Experts of a small language model.
Size: 9 layers, width 224, vocabulary 14032, 38.2M parameters.
Experts: 128 ReLU neurons an expert, 3 picks a token.
Training: a variant of Adam for the experts, 7128 steps.
Below are experts of layer 3 (counted from 0) of a mixture-of-experts language model. Rows are named router (the router's row for the expert), down (a neuron's output weights, with its number) and show model dimensions 0-223. Each number is 128 + 32 x the weight over its row's rms, rounded and kept within 0 to 255. Numbers have three digits each.
After each expert's rows: a language model's description of what the expert responds to; "comes before" lists some tokens at least twice as common just after its tokens as in all text. This comes from a sample of Wikipedia text that the model never trained on. Tokens count by the router's weight.

# expert 31
router:118185058174128074146084167109072153087105095152068158120136146113102174073141138121093136085158197112123098180131182148125165161104116140169093177105132159112086152119090166176152106130090147214081137061139117150115166134122090092156150134123130094146136100165122111181096115082078104133154111152083170171103196128140131102156136125177063117094164150136149132133079129082162157096113081124071112084124151133130145139143113189104146127132108148090092156169131163077108130120095127071132088146124103122166157071085120088139081118087105122080103145100155127136116148141108189116106166156099157108077186082140120098129145168088131121085076180163101150118168103141100128201118
down2:153117126109054100137145132156140114138134095196124102151170087129128083136137077140093165097083142110138102166190158163131072121135124095130127093106155105186107110099087092131180127150122145127154140182140121065111117115128178168191146115105131177141135133085134129174094143070136115136152132103094081138128062143106186118108104123143158139170203185089068145096044084159128158130145168146119136140160118168154098171125148095102229128083162152098147148115178093119144146153140124144101098115115099159130169082082111193108156109136134147191147134069087127186161165141086088159148073119170166127132091142094121061160120073130145081159116101086126132102144089087171118162133
down3:176142119107084130131193071140156095115169171118164129078145113095115154107104148104218097213111119132105139087086109075146102031056211128128148125096168123093136120112154171102116158112134115129105148142126144110138184134089160122129083110144132111128106137137116090163106179117145140109084122149140121165166115110085081128069170164134115100197128042099120142106156143151102092154107159088131082131139120163152106122125111143133118089079146117168168119172127102174154119150157074155105093094069137120127126167063143118117166129146162126093156157217120146185115093084086098130071122142162078139129121139164119124154073176178125143182133088119139140094078179108153164117127
down4:108100123143134128137101101094085129103094137093162121091170106142101167139106128156166084073104106133119162172175182109141130111146087164125097051156160111122152120108145119151135175153109128169140174143124130083141088147127169106062095119082149118083166138137092101161119195126169090135117125099109117154174088185110084055117090103192153140204128139173114121109111159071118086134110082163130133125127140112129131172112231138176147128137140182093117177113110088153103153149155123150140114140131074154102125073125129133149080109118142109097122134102105121119149192153085075086129169115163195112164172147129103154172112129139166090125213105149080060133126071136137091225143
down5:083106164115156108115119134113101130207133161103143091135158107097173150084076120137134130213155087178103157057142140154121161154103112158117146080077151114135101103099148161157092068086163093177124131100140147160181108140071187150122149177122143117097184168126105151138125158163100094081090116063098116145171142114128050122125092169050100100136182097147098112133124153101096121113109086112165107121135104165118188091201116188185074142114131091056178134113166154126124097161145110158157070159120173169115142106112159141115156122133130117111108125143116142105138205097131123114152144099179138155108097195088087163126135116124092149139085151123140093128179096142181182126109
down6:130140106096091103117075155155145169162180145129055090086089124126075123124121103137148120077120078086139122160153168082166118092123171114140107150128131173137202084098181113129143201146163068170109077082152152103166138126092174068134143120101081157127143142118157138093112125113162082149134174059116121141150148111150098207119146124171131201148097113163138151139149111096116143131172118105120117150141138107093076224178161101203192129150162125116128178112097108059139147144138078136123137137135131082115153113147046071149115122077109133102118055101180092133137146111119157133144119139146132053120161124136108136132161132103077142104207143131169142132095174149112146150122
down7:131137145097093169143088137133186148131113072142086127115138103201165108125129124106087154066159143169149144110120119189170108127125138111106094102126133096131132110132178138161138159100077106105124150116152141080129094201172162119080092181136089117136152124185119103136136149091109065101140191110123118096084123056100168096159141118137137101129112077129101124164126106140183142127089200142164106067086117187103115109065154147111193171119174110123216125134106096173160105131175091141166136136116094084188133120085089120160128083110154120142102103077133163154116073151156158137098139069150177143128124169109123121118106062126107163120141147068178142101206163170089094121188
It responds to: Periods ending sentences, often fused with a word ending such as s., a., )., plus abbreviation and decimal points like Gen. and 0.5.
comes before: "\n\n", " The", " He", " In ", " In", "\n"

# expert 27
router:159141100180160110190094128098065134147095147152093169146140112119107174093179146107071181087185190114097075215182157147122131194148110138172118147121099154114094140143078132166184100138096139168111129098131084173073140119099097041096157145182149136100142072170118166186104123085080167067100139089119139151112109130136136106111151069158122143133194131173133109106134114111168113098101084173112139119153172144103111118146115149119116152088100127092107180117135139120119136114092121129130150157084103101148198091094102139132108087102182114062118135134160037131063131134105138094117124160140152125095131117169117124121150160108113062138100162137073161129096114178100165165110
down0:139112121080058049102130081098172160096135157070143127122077220128078100132075173105122184174091077128157128163116139128115116112133120128117064094158163182101138166125135141134153158125122074105162129119135170142147142152124156187112134111130205171111183085122137113120131132124125134126152138112090124121123120165168074094143189102135104131162133157123058162141144149144126100169129089174217152084160116142129130101131150144155194152083149092109113157123168067097124168130164107168122161112143121159100120108141097117109127131110078151084140104151197091142111084174108137166121128133246120157132111081107119087101124102115079159062167112135117108078122159133141089165181
down1:074165158109165124138139117085119120114105097191144083126139063136125114162165104099124151128122202164076189158108071153103090151130127153105117170165179174058197145116137091181104136136117074067088161147137168097108108122162138129166140161162149087093138101066169110178156090132097197163139139104087105129082133126109143084143092146201194135078098130148165138148151130155117093068145176118176084092144139092136111047124129080060113092110150117177168165131088087166078188148149153113168112145160183130151116134142143058142097162149191109119108071150084120115130112099142126103167090136131119123163146132140114175131123131128110136105164100129152101106102159116135102143135
down2:094121108200200121095093124161164133173094117089101120117125106116111181124190074190111177181185100120122144165117133119151093132130082130178142175125089134160130082112100118088126174088138125183143093164154123127089123138184129143094113095101150075104169120178160111142138118159085116158113094147111176124137130107132122104130113131209163095152107117153134068055102163115078095174111108139137154102133123101179173152108176147115122112124082091167135159104088148155098073076094135127130142105190130130148143104196164149119151103136139126107121168152122187134125097182153074162145139077085123113118151160028143148060111136137118081134091149140183078108127126169100149145046
down3:129110118187177164196166141091117123122133083167132117109143120136129106155172096137132092123129178157085121134177126126138078112034104104111109170151183143110161092139144088120135102153110176114131106130147170060113117131117103119186097130173106159121096219028128116095147073165116133132176126120150221116118222138104151146073111132122145141150117128151130156111175116184104119056134138064134157117094081103140128193134100135076125122136112175137130159096044178143175160136081080085107138120141132111096120098136142174129103162145139096132144111141129154084096087087133103061170136156099147120089154197171144144164155109085107140118112117131093114142108096154160132117153
down4:108119112190170119078176153064158173156148126119116125187143089101175153089223083109078182164111127083148132150092119094071146116157097118107060145170090107108087063142151153089106111044103101101111111131115127161126160140087115152148141120118135108154144149119083143181105166086113154138126113075122152133114154129093169099189146109119125118171083148190147136164153201072124180155125113079152119110126087070098061097130122193189136145103057087131174151124156113120154129087124116128153187173164217135120135133086152158142075088175134116166158085141144116131156126156151116109146115077114104165141156138111086109127115099087125088133104127135122116101144149160132143164149
down5:115130161141151107171125128149094120115114104131131102167204138179149202137146121080152140138102064103121128138105097081152137131116123127128131144131186159092153077178096049189159148110142126102140076104141139097120085095080061095169112174111103125050141133149110138086165100105151148186113110119165176185130144073112163125125111177100172131120096138121138139103134128106077110082139155096137099119143135114140124136154105115071041106163141055152157175110113155181124102166122091097121096152096188101149111078105143152182170147089138118172167122174077108096117114072163166072140088186130117187109134163161185155160109142142089086177137078126114151148073135161159146109143
It responds to: Line breaks, dashes, semicolons, arrows and pipes separating cells in tables and semicolon-delimited stat lists, often for empty or placeholder cells.
comes before: "| ", "|", "\n", "0", "2", "; "

# expert 14
router:136145043172155101160141140106061188109089088129137118185164129110127148100207160182089142064150189128076066158133165086078163192159062120172137173130119109106129128137132154131172106132121128169098184078153075160124113125146035095121162151161138168139161079145128152128095111062115109115102154099099140201102136069190150103142146087140147107119141138132129151108134129088135141060130131143140138086123161111117118089170135138080124148089095126076103143142136123122142102105105139132148110186126145131162115089127045090085077168080149103123116142153134084126078134152142135112104092117120178094111159133183151119082128194108128089113099169146100146133131136169123134190104
down0:118105127130095178090107124084104124157142191065129109124116153168118151129161127130132177119110133164109184110165080166119099109175132115081117094102150130160170139182047183183154052144060120164127132109103157137111146141112119181146158125083132122129050126097121124063112168122121199123097094161132097093081162157139122162129153116148097167108189110160120117082091122120099136181138161186073089102113160080069097118070134177163125125163114101100118122157132090151167102105146098135153087149147096167114192100112106130197115138169134122150143158093127113128121117126074063068101131146135133176160109087133174185169139079163133139141141132130178167101108109132124123105224
down1:135086134134132129123169137097141152132105133141117144177062191133121135088210122136135116157093094077152172156165124112115151137138146175176114107106145147092125092127146146086123158143103074080183111186103134080129104102137195162077166148128138118156113126144135123078133134115137093098109117085080118146182161104136171176067163202130115093167117186146208197153123129086088124088107141131126128094119126127150092089102177154073033115176081125093113109085108101069110179135121117142154114140154137118095123114119189140099145083179103029128116140117121195144112150157150077131108160134128150157132140093140164131137167078138150176101198086130117098142164132137140161076104
down2:152083185117081107150093068129104152117149108152084184071135154133169100086113147108117110149087154132123102079075144140054171071110163161078090144135115102142109127119148139113185110098150106159089189148135122101123105085178101141160133172081136123127164184157063079082125101116130113158137138078129130141155165117152102123109105159063089149176062148137143132142144178150198142177165123135144178191123075162140102131137145106103132137188152149163133054059125090181135098100134159084111143150107116113107134102178152158107200145099128149150113044098162118092139116161124078151134119152159138139135133125202202117122099091089111075105146145098163140179138117118143102123113
down3:102082082089128160167158155150118147155166081095095123127141092168150126145146090186174186134106171140168098100142118159108113044161119069118116090109120130125188090165117131138125109119133194072117124102121158098136156100169074215123119126106100207126170125055152158086094140103167119182095167132160177138129074111160159116153103134078102088123152136108141137089092086094125159146178134107113153111108172127120161099125119154105144171154166086168153137146120166129116184171091175080127124050171084165158049100165122136139114134096101114122124119092131157160091144081179069151121106101119178061099149145160171143117120122125124166097103100167162107157129117102168119076125
down4:122135163103172120157132123122145167117115118167130127096103150190099122139169110131112129151128096105168144149115063140191164150115174104085164060141108139076130090159117115066124121105136062153123123123088166096113077040096100152096160184105117124085115161153135129153048168155098135065081211162131115171157147195104079121157081158160188127168149076176116140106118115102121144146132135060149079174103140130131076138118147166116111195099146153092167053101139135158114163141085153109167057077110157083107126095114181109116116105115157101171154112151126122167130114108114168100094139154184132153134138120131137138145054145089151144125145134065083104103157095155141165130136
down5:072179082145117189150090157126121170142084135107119151110161149115136123145112115130125093105151098167123138142182139091196047138114139101196095092157151097156136175165167098103146107144134119167119144148114135100243116152106098145114147162081075126109059128136099123113132152130177145094175066144184180165120087142081114175137132135078090107153154105150124092150089139125151065101138106120075110101139137067152165108095126149118089137098188107079155135072141121143089110140142134104165125053181121177121199056127138153093149087143124166153218098175160143152133152102155150109081148157167102098137169092124077142120130150132108093121154090138136151109118138126170110135084
It responds to: Equals signs in key or legend definitions such as FD = Free dance, plus pipes and codes in sports results tables like DNS.
comes before: "\n", "\n\n", "1", "2", "3", "0"

# expert 21
router:158135090129160109183117168136114116108076067162096118167108091095132101089223149155124160067144169125124096157095134092095148145128112104175106155147137125105135117146080165141160118107116125160140131094153121154106163142125103081143136133218089103149173085126155168176091091058078143148097126133058058148123111139190194102124097126160109112128148172175130114119145129161200167084081144122131139115177102157130149115148142135092151105143100112152100196132130136109116087108197100085135157172118090118127119163151021164130088120096095102071122136170119083076083189140076139107066137131094165110064134118136115148144113157142142073090135137154108108127145120144136164172116
down2:118089098130069129112150099166143058142136187127170082126144159096120092181092107150139135151092127153154198162069107117119167065064156121140113150104193097089130156092088144207145121146112089111106127123122153105105073101112129121156142124083109127127143092173172131202120197110107136105154073132090142131131084123109075131124149135128106144104075090152091126101095141125176149223115119186185165144111113134118168091109127144155136098113079088137151100118177080140105170125184152147087136128129161134172149144109110179147110104203114128099120098168159127110221122164167122165105084130100103130118057161119130160140125145067115102123096179104108116186136150103076100150107
down3:115157143110126118160091176142087122116155141152111196130173128166155125140155115147066082123089064099116140188124131159122136074138168128168103131104077081116117095071087146109156127111147127094163087148093125129120162151154116161118115120140115121071134133142133146105145201115135148131160069126108096142117141189127183141199121151116175152069094047160207060223128158127088116162104098102116159171121121116096083130109117109165130126081075141119109127115146128118195058102147073053131146150149122088127101118155154104097168121191119107118164086132115169144154148155104110118156044166158165151140139121156107129098148136175156144130095099124117093189174115132119117216133
down4:127123099121141177175152127128125165148172117122119114164143180145093091109030145138156149098160136149186185067152144109081108122124142126071133128133099060171159115095084075154206077147150156019112118105121146083138148116102142122178143134144139129104122127176138153084097082108147125103128075132139097133098129157057153112118161167154158170109067134141177119153104154111097128168157053128190085118139128165135125151083110039114119145167159175138132139115139170122120127161150152082151148066117085166095116092138138129145140101171146139119154126056116103163128138076150160061137103139071113112178093081164120144114174101134139102100178095109127152130146169115186143125159
down5:164060156162163137089121122163121096124129044131085104066116110143123114182125101078128051154076094122151107157115155105113129123113061074128130162178148174144137143117127110110127131117118129176135056107099117093153147182171121098158143089184122142184185141091129171099126100138132130107074125181178102183155103150159063048047121163105063182106120140128090117136137092124089137129105070132163095151090168137134121156115085148143152152081148133175151130149141192126076162132087104167159148129127141130101135096170144110158162123112164172115136129094094072078153127165114159136114117155101127129165113180184109094125176149119129118078164102142111204153140147154145163166092
down6:124137113172122104174138113110213089125140149165075098128114072154055111161069132179132157152129157160123119088145099163126104116168130118092160165142113078102122101153155138106197120118156131148108112173133123170139148145157150133202134112094125118130159114162124121128120093127156094121154185120109094151105132159185123031119136172071069088127099141173133120115072165102171150118126132161057182164126123134084157143165137107162138162124116118111107120094121171160106122140090156113052155152143123173156121088111154082119170081100068180153141127131128112123130103180048110128148093091089123207085146135171066093118080121053129128102095123107134183123190146144180163137095
down7:150141156083152113166120136137133105147151168143113164114134109120115103135063129123143104158158127156124128099125084109053121104151155084148157194152178129143151128104155150103121163136203079141174115163108144105121103105163156160119087080131131121107116206122128191119139148115161081150144134111165151173092118104056078140065116206105164166103063167079120153135141147140172176141142135075117129134110102138159122121192138082099159137108114117081112075171100136147127086195111113167088115146139092155144106154083186134162081160062106113071158135164111195124127088142125083182097150106089148084074137176164147108150137153094087146102179159122163125103053123120113057161094
It responds to: Year digits, decimals and pipe separators in sports and statistics tables, plus some name pieces like Séb-ast-ien, Saar-br-ücken.
comes before: " | ", " |", "\n", "0", "% |", ")"

# expert 37
router:192130059108140075143108127095130166113092095121066110121068149163079133136123182162107186082170137105103096160130131123167109194128058084175124166112119146093068110162120183140173047191070130141119185109165106170159127120167089128151135111128117172152133095160149172175145072089083151128143117115115109099132146135130153110152142121098062133099181158157137163108126101140157184045130161118116163052153138151187123144148100168137127111097088127123119168090144082104137149060153127144133096164135109119151165127153110101174067124075096133109096106121161056050130140172148134134115135124121181116108154107159137114112135181137124111136105174181124151134165132161117098150141
down0:129097160160147159134151142151054116085192117144168150184126099121157117174092123139121127111133177098164152111121145159140206152072098147109106133093083076143080100098158118113101149057135128100106131107116119143110100129126101107149158134109160125056132133118151135144063142133160094158133136153150170123130205185145082121169099113126164136255140135112109131135156102126167095124174125099083153130110100111113102173150151144076118096187068144118110126118161146124157108057110138150090173142110119152137126168101158132160151147118147107124105148176122172084109148161062174154096107134005151136132094160101178106163095090137159194100122129092109124185089097155096114114137
down1:162140122092097078133158120111111122171150185040139098116133168117143098085115115137113134119129117113148132091144068122144168086113116186121129106112165177091115109164115138134086120175064099161131139108122121117146071107058127134088142153127131090199177155154069179166149111132088116092099101160136175126189150137132161203109109160128141070151098148073103119186151153182113174140130095067137142107141141149106081108096200107122074113170121167127188171186058153179087117130160181140175133094121130112092126099166108124201143119113090118109046123151145140151092129119163183131090118147159110126086078167128105158121125163123156090157163094118166129138086084172126132158113
down2:121229083165170141082163154159118127170148142130132077126133116161173126147105165173151174116187132068113139123153215147112130109103175145118124072147125099155154131124124091069126117133137127096143137116103184096137152127120086150106095094107136039099119126113140101139127149144115126145099151164138108140133133068104127051103130126183065121166142160175112134085194131140078125193197141155160165116165126160101088155039133099142105139127119135138099099138100109114136126123150163146110115079141128152148130146074092144165104144168132151163098098069173158161181106072100197125082145134066136125113146122152153163118044115085150159195123117161109117135130109068093101090164
down3:173137126172123156087110150075124109098105104155145092088121097133080109097192084117129137087155120132115126118154124064167116135139150128093137078140090153103152157115177127121133152198124078235139123108121097131108092147141149117100122132072150116227145162116032133152070108121123085157106125103064161140110123163141161146143147063142171102130119111146111121122165100141152131146160108110124127094097131103134087096179116101139170101129155188062147152135087093127144167128213141109143142146191125086144135092155139104127111148083078156114088094173180115159087126105140124134119186074201149120136143120169084100128153126184170151184168070157100155160131108128126161111058
down4:162141143173153110147156070089180059110202140121152161189151144140125137159092101146110133107121081111132149107165074132099118131161204123135135092159160087097138146198163141141079104086109136089129096152100156135128099150114125113187137102155179156128190150130103150092114085112136128152086136000180186146141097120190098129138155151146133156174109117170137143099083096072100093117103136143161112108142149092142159116156148043097111167142119149148115125117082137090099157100084084181148114068104152071110128117164126126121133107175146099121088128115089098109138136141147102093097173117112126178193036145091134136170118137177137108170120113131090179099113127178157156108106
down5:098123155153146149141140138121120174119175127072182109114123088089163139062125115156128136147115134123130093110160116211150138093097112115118090103082187187154107113094114087079087072137162118109131086075142118123063113108111114160151164117149201162122113127081122134117116211117051138123079152192172073122160162173129122140157148094024136111178110183131121137095145119066123128123187121124081151181105133133086095093134134181175118122152178127143119153148134152127141170158235126137152119118164174115115132062094169111130144091152139121142105112177141183163112138092098129132134130139077150206069140130061142129139115117143137131117179129105142115140103101159114108106098
It responds to: Digits, dashes and bars inside sports statistics tables, such as goal and appearance counts, scores like 5–1, and position codes.
comes before: " | ", "–", "0", "; ", "5", " |"

# expert 54
router:136165063140161102142128114128053135121132139120076140133132183157106171107134171125102157055119137079089087201173165158144119186137068131186126179141113131057136129195077145175159043143071197106048157110166087139123136132104073077128120111146085081111120101166116163124138064130059130108120126133132154105141147123168168108139155119175143151105166142155128119091148144121122129050129132119108145047172161108147124095168179139119147125099112177139080143112147131109099184104105103126129119139125151084155132129106070117153105121123164124094109145110154063129088151134134144084133104153148107099117139128124072081131138174125138092150077196184088138125115120179120136169119
down2:126108119099110179130101128123164136124149149102146088156154112081125172169148116078101120165110114071100073178106142167101078154107119138121140083133163120096156067116131153161070150099075122141072179109121082157182076092041118195044147166168144145151165149137150153147130131131104127130106115151092166132170139148101074178104133072125152130072128158115144087136117123139092107178135109151110181106108107106121172152090082118095150129112106135149083149088179105159177045105105166159137112074156180182137148108156168126129090125136134158167119129180140162162104175086191133181187154126112130130149147191117149119085144094088159137162165119134183125164090082078167134116111
down3:115137069055088174080162132107169093146084117117217166168106132144124152107110070151114123136142125194072106081154098134085150073140139168097140103109142109098109135132103114117140137124108110159126106130133150128102162101145140159102146145108139146109101175101108077124125149171163169136142117094127165138121113131084074213155084124099101066090144192171183095126134093121110090155129161152168129097051121104145106120099133097168116178105121099105176078094096121144145062146093131132159107083166172095162128088157173100136131164133095151184173095164192165133108160132161158168155138075152036196110174103140136123144102090084141133084097132145103094169085119127101176107138
down4:141124121169107121176206157143155102081153118121083123107119195127168082175101128104105141094117120100166126079069109099100093114151162082113147102177155093159175176175112076157138152145174090123072115091163152064075124099151125121098105066032127109143164136145145126085110161109145133149091122127084137133093114103115147140101153165204123158171156138139171141108179106092124119117114113176128084148137128151184115190105128119146108137111181103164075171119163130115129116103119132154087162144137163171096135181139094136093186109154119077076185059193130106132107169132093099147077151127152137163106110089138141090178163090132153086111150096125111103139170101175052101101117
down5:104117168122096055151163033133182182121156168114140173105139137080184090153132141137143119134127131160150165133139114034091120098152116172064106121107120134125133119166096110114134130150167123126124091068083129152109072102184118063108193134140165111143141127120151119168092160206064059115099124106165166137210132112114156114146193150086225135148127075089095129094130094136124099171099136103162171135129089148131095104121148129150108092108098145184115133150105129103184138145149156085090150116105144136131207080161167146166148102157113102155110053111150121113085110075155168162126095087143110105164119157120139120116133128144149134134133085049135167125124155128132119100115
down6:132134137162113132116159201099141102167118222119172148163127100143082199139113094093147167197159134142107132124122124184155165162148143122163077152095114160127128141138119133110147148168153116157126134134068114151119153121114060155123181081145133158133068103094118171105128131125119048085124151101119153076095153135169165151087140105157117117128088104118173115153195091154126106137094146136093122101141186170144116056162103139148074106054082151177103144123128141091117131111160189177102069167100111151175169108090157095074148193133167048128114139108095097108103154065106118138144138142070131135188131099160094125078080147070150132122146151155125103108149103089101126179100
down7:152159116149123179127153133123137197126161133181123119084145106156118079196108160127107127052161168170117131123114170196134132114143099123103079159135109176123126097106138141105137150104086178101158141108138142148107136091123093125137090116093171164122146120142119079180115171215052108147123120109083126121074107142029098107113158110133103181103157122165128088131040140125171097135132127153169138122107085127097143153163084119091103108127115127115112127120076136099176113225143161145079174120136094159148142106058152124094118121160074089177124144105152186133179140161152162123089136123112167103151147123172188081090049129115141180108160125068128149150178128105139098088108
It responds to: Later digit groups of numbers in tables and infoboxes, such as years "2024", vote counts "993", ISBN "978", and decimal points.
comes before: ".", "–", ",", " | ", ")", " |"

# expert 48
router:137161077174160128162114175128108123124090142167128134121130153124122241074166114155124129108195164045105099130136132124119176183150061175176114129120146098114121136153071164099156061172060125140110163089111102112099122154161064072151195143160129124123124115175136188142106105084137109151158176114119156131122147139102160132165172083173149089083133095147161144108157112148183102089120112142109099075141141132139088131153184123100174094103132112157103156131195143105098137134158141090148118137146104100151143105029083086112065104075142116064131133102172083139076144151127120113150082122096101095151126153179118111115103176124152139172091127162104143143156120154085150169110
down20:156117137138138093098119101102111158141077130151105084131058122102101085127112081132132109103126114143186134127170120097077070129171157148153073154136100076122189138170103113131131165163122194133109102109122154149129081130125139141161149131160110143151143160125153143117137094125098084149106102155102085168125146109179174152123175032179122175188166134159096212147156151167094129098095150110078120078058091128144146110130159150122112140131088168180090170098082155138171111080149150175057115112169171148130076117176103129144157095118093130114077126117161127132090133062134110164167106174092132173085088065132109203173144139162173070097110147135143142103150078100111116144170
down21:133119143064202124118130080163075173140119174171105143096156129183084139183088144168119103144091190118162147167043119103117116062116168076088113156189142135138149087118138073082162141125119157129145138159099086167058106060095137111146173086139193143159170099107087129127168183131184167107127088037112097160138129139152159119099150157112144185106137133149146124140103172086170090131076105123146113121051083120133154109084134108162149146163093112111142156121094124152172133085168117062103123141138153108118085111155111134074142124116176196125163128204056109106165139103124150116134165148113128152111139155118110127151165103123125123168157146111072090125138108138144121098130
down22:169128139130148136145134142162173135089126059203123107112072180154119157115122123148110166119155133147178187101140128095120108077116147100094149093128154195165143097084111147198167157147158063135137149180102152166092129107103134099164142095115110142179131146169103107086121106182187064115178134088067159163110104132142151175164151116120141117150111133186137146124079097103137098113189117147152131102100093160167110144149072102072109041120137118137111089131110119082080154128142138117106159090137146076135141098110129139155106158064086148150165115098114161210155146153105146172155128114165132155110103141158149114113126027106116130121159125143021115102152098148075172089094
down23:127104115119138119173097115090130132098063098140129120086091123133107135140138154112119157110074094120190079147178121128210128132155122104140135100133156123141130088040168092107066162093107121127078103106094183102117077147076125079118126124129096174146106080149115144175175137159147117129054103172124088129139081141117123180099072113140124152160156049117121158134148154087096109157096104126154130121081152122161136205152105142118085103127164135121152138088140139184154115150163113122085118145194178149099058079167147146159100114140124193180119119127145158184158164176127139110131116146198153146106089133135158152114186113159085098113204096086163125206109081135122173104175
down24:080097124102133121126123086134152155138109150128141188079183068135203119160124131161137143155183141105131159183084157106143089134079172085128149128126167166097090076148123138135118162063131078134130123090160114135166144199113152152107099087150119081062139105022117134161165172094063150171125083137151152143111135074091142124107143125192144117120124137117151092139109156097176133073162134126110176132130169127143096067141069080138120148137139070154164109205151088150104087097076166137141123139153155159070071157136117168100144119128131121153119130159129107055146070097139139097180079135159119089151097179160108108152095139107131171154135106126171107112133199117160129150083
down25:094142128079193157145077146140087141090123162118158157114185143158104152133064119103157098142206119119145153083150069073161043114079130083115141061114087153120091103147173137158181104083098127129106146121102132129050123096127144147125143134084187154149070106086147125074104162184164174103127145082144143125184167100106133188097132129162096105137131076140081094122073199099151143099116105155143118135145093165137106153113094113186109115171142120143127140130118081123113162183159139128165089114085130140173124124126125124136154158125115162149166158099149184222243093138139150125133159149169083116159107072121136144161127089092111132156148115115124114129094154123104117093110
It responds to: Table pipes and separator rows, infobox labels like "- Country:" and "- Type:", the "Scientific classification" header, and semicolons in lists.
comes before: "\n", "\n\n", "S.", " list", " Nov ", " University of"

# expert 0
router:146137076080132115101115165115089125093129120113131153126085127121105128125140149179121152113205144089123106156128098097111094154143024168147140152060140153116099163174100194112181112136103106156055118055123130182069124163127050126146134148173121148119134110153134136124064085118066123110133168159133130169163125121155142057149123087115120059052165131151179152102140213120127146089090100153125117102140140141091135075135170155135185131122141098078126144158174149137039169120139188125189101129102099100150204116105135113118087112082183107134114128083165119144149116112115154138153115149138128134096149083114140126082147218150098089132109108177120144122121120121130159132143
down0:139132077167125138089207126110097157113128148128177121061089135181080104144159168106091095174110162152176106155112070173118087123146155133134114138117137149115111143172077073127156094151134124128136128136066205096114114129162136127186111133159126111067120166108112153129075163186122054124157108128158162110127157150146070164129133104200102132101165081140145127118099165094152091122153106135103147129110143143080140121152150075097115071140066103142147053097161134175130131118185114128140153148108130149106155116111133223120109157148188088122115080097144086216110157086157161091103126090111101121196103137128083186059125169130138152144134082146094134129167167152102148084136
down1:153155183143091080149182103162163150109163142165049169137112107131122091089190168132153101086150165110157140160143067132149048150166150081162080086108087160117109137172104101134127143122192097079113130165106108129161092153101121171192206116105124093169086120122127158134127120093115101106114069187208099091102120097128163077104154128130149100119080102158099111128167098195114123108086159160109119172163144230096175114111118120090160141152137123179121148180114114079149097137167109114093104141108102158158086063143111077163054103163142122090126145088100116108150177136118127123100131150157151087152127119128164139181135091139136066133093136101119126095128131141119166148118
down2:151177096101147112118064083112175151138082138096116111072094100090131144167091134157126145124146158172166133137128126148099141091106077101107083102096097117153120065146122166134117178121136122110174173100128145082144161088097128096121157096132086097123134148144143166164133135178113166104143128090065165082080173161191124087183103087156120176091100158175084116180131169189190102136139089141107139108122096192091163140122111151137125089129122142162093102140117133106075104143067136111154154103149122139171191124131089106122123133088165163131177130187101096218159097142085198150089133118183116141120137145144125102082134043183084157054170128156160124137168165140114131103109
down3:162145140142146102163088107089164118178176139135163112098118076112125098153061140100102121117150105140138120112067140124147131158140116118096104056113124094147106141138085121146084088093159147090132163109183149119139101116077167133077052145119084165146122151111215090079153135170158070114168064119100078148143105080133175156142116108155103126139129158130113099182132108161105154137064167127142160113100159133081136120101136102161118143197143181038163117120085155141146132059156145097180160121114147062158130155175155155137163120150124119143134123100099136217156116121079197170144109137150149127143117129075186118183127065167129116094167189103162109155106153075112107149119
down4:110084157075129104124148110166086111101181130119158085101126111141141127102137040138131041095137151130089177110131157148104094133152109086096114139141147146165139148124106102153093156136070203098130158104126136109086131116140175135118102142140155103198103156102093048161181125096162140124130112106129113099157147100109107060110157104149094177145127131122151134155142123104071116090151178159159128159108139180137130144127120053116157134084152108148152117095119158105133090140104163158147102151161121119159084140132128130093133094161072181160149144141096049196141052093114087117116160093142116126119122088108154115183089148180219209127153058198154163153121182175118163110112
down5:097093062143131203107146130119116115153097104173178077150102164151086148165178120155120155087116094146050153126136157150135128133140095096165098125069105192121101108134123119120149115124146109094165127163086111143103119115128121178136090113128099135134141084144177192129126160157121133067120155188191089045144118106136111163163191154141140122119138095065136118102116154184113132125098142147092140166174157069108096090059118126132124159174162157183166196115170153110111132135170167142136194121149150116154112091075074147142135132147071081132125108158154196160141055111114123143097157183177092135157120147117095206149124186161102150189133125109117092168088101119114124114122
It responds to: Line breaks opening list items or table rows, and colons after infobox labels such as "Simplified Chinese:", plus " (born ", " ft ".
comes before: "1", "2", "-", "|", "- ", "| "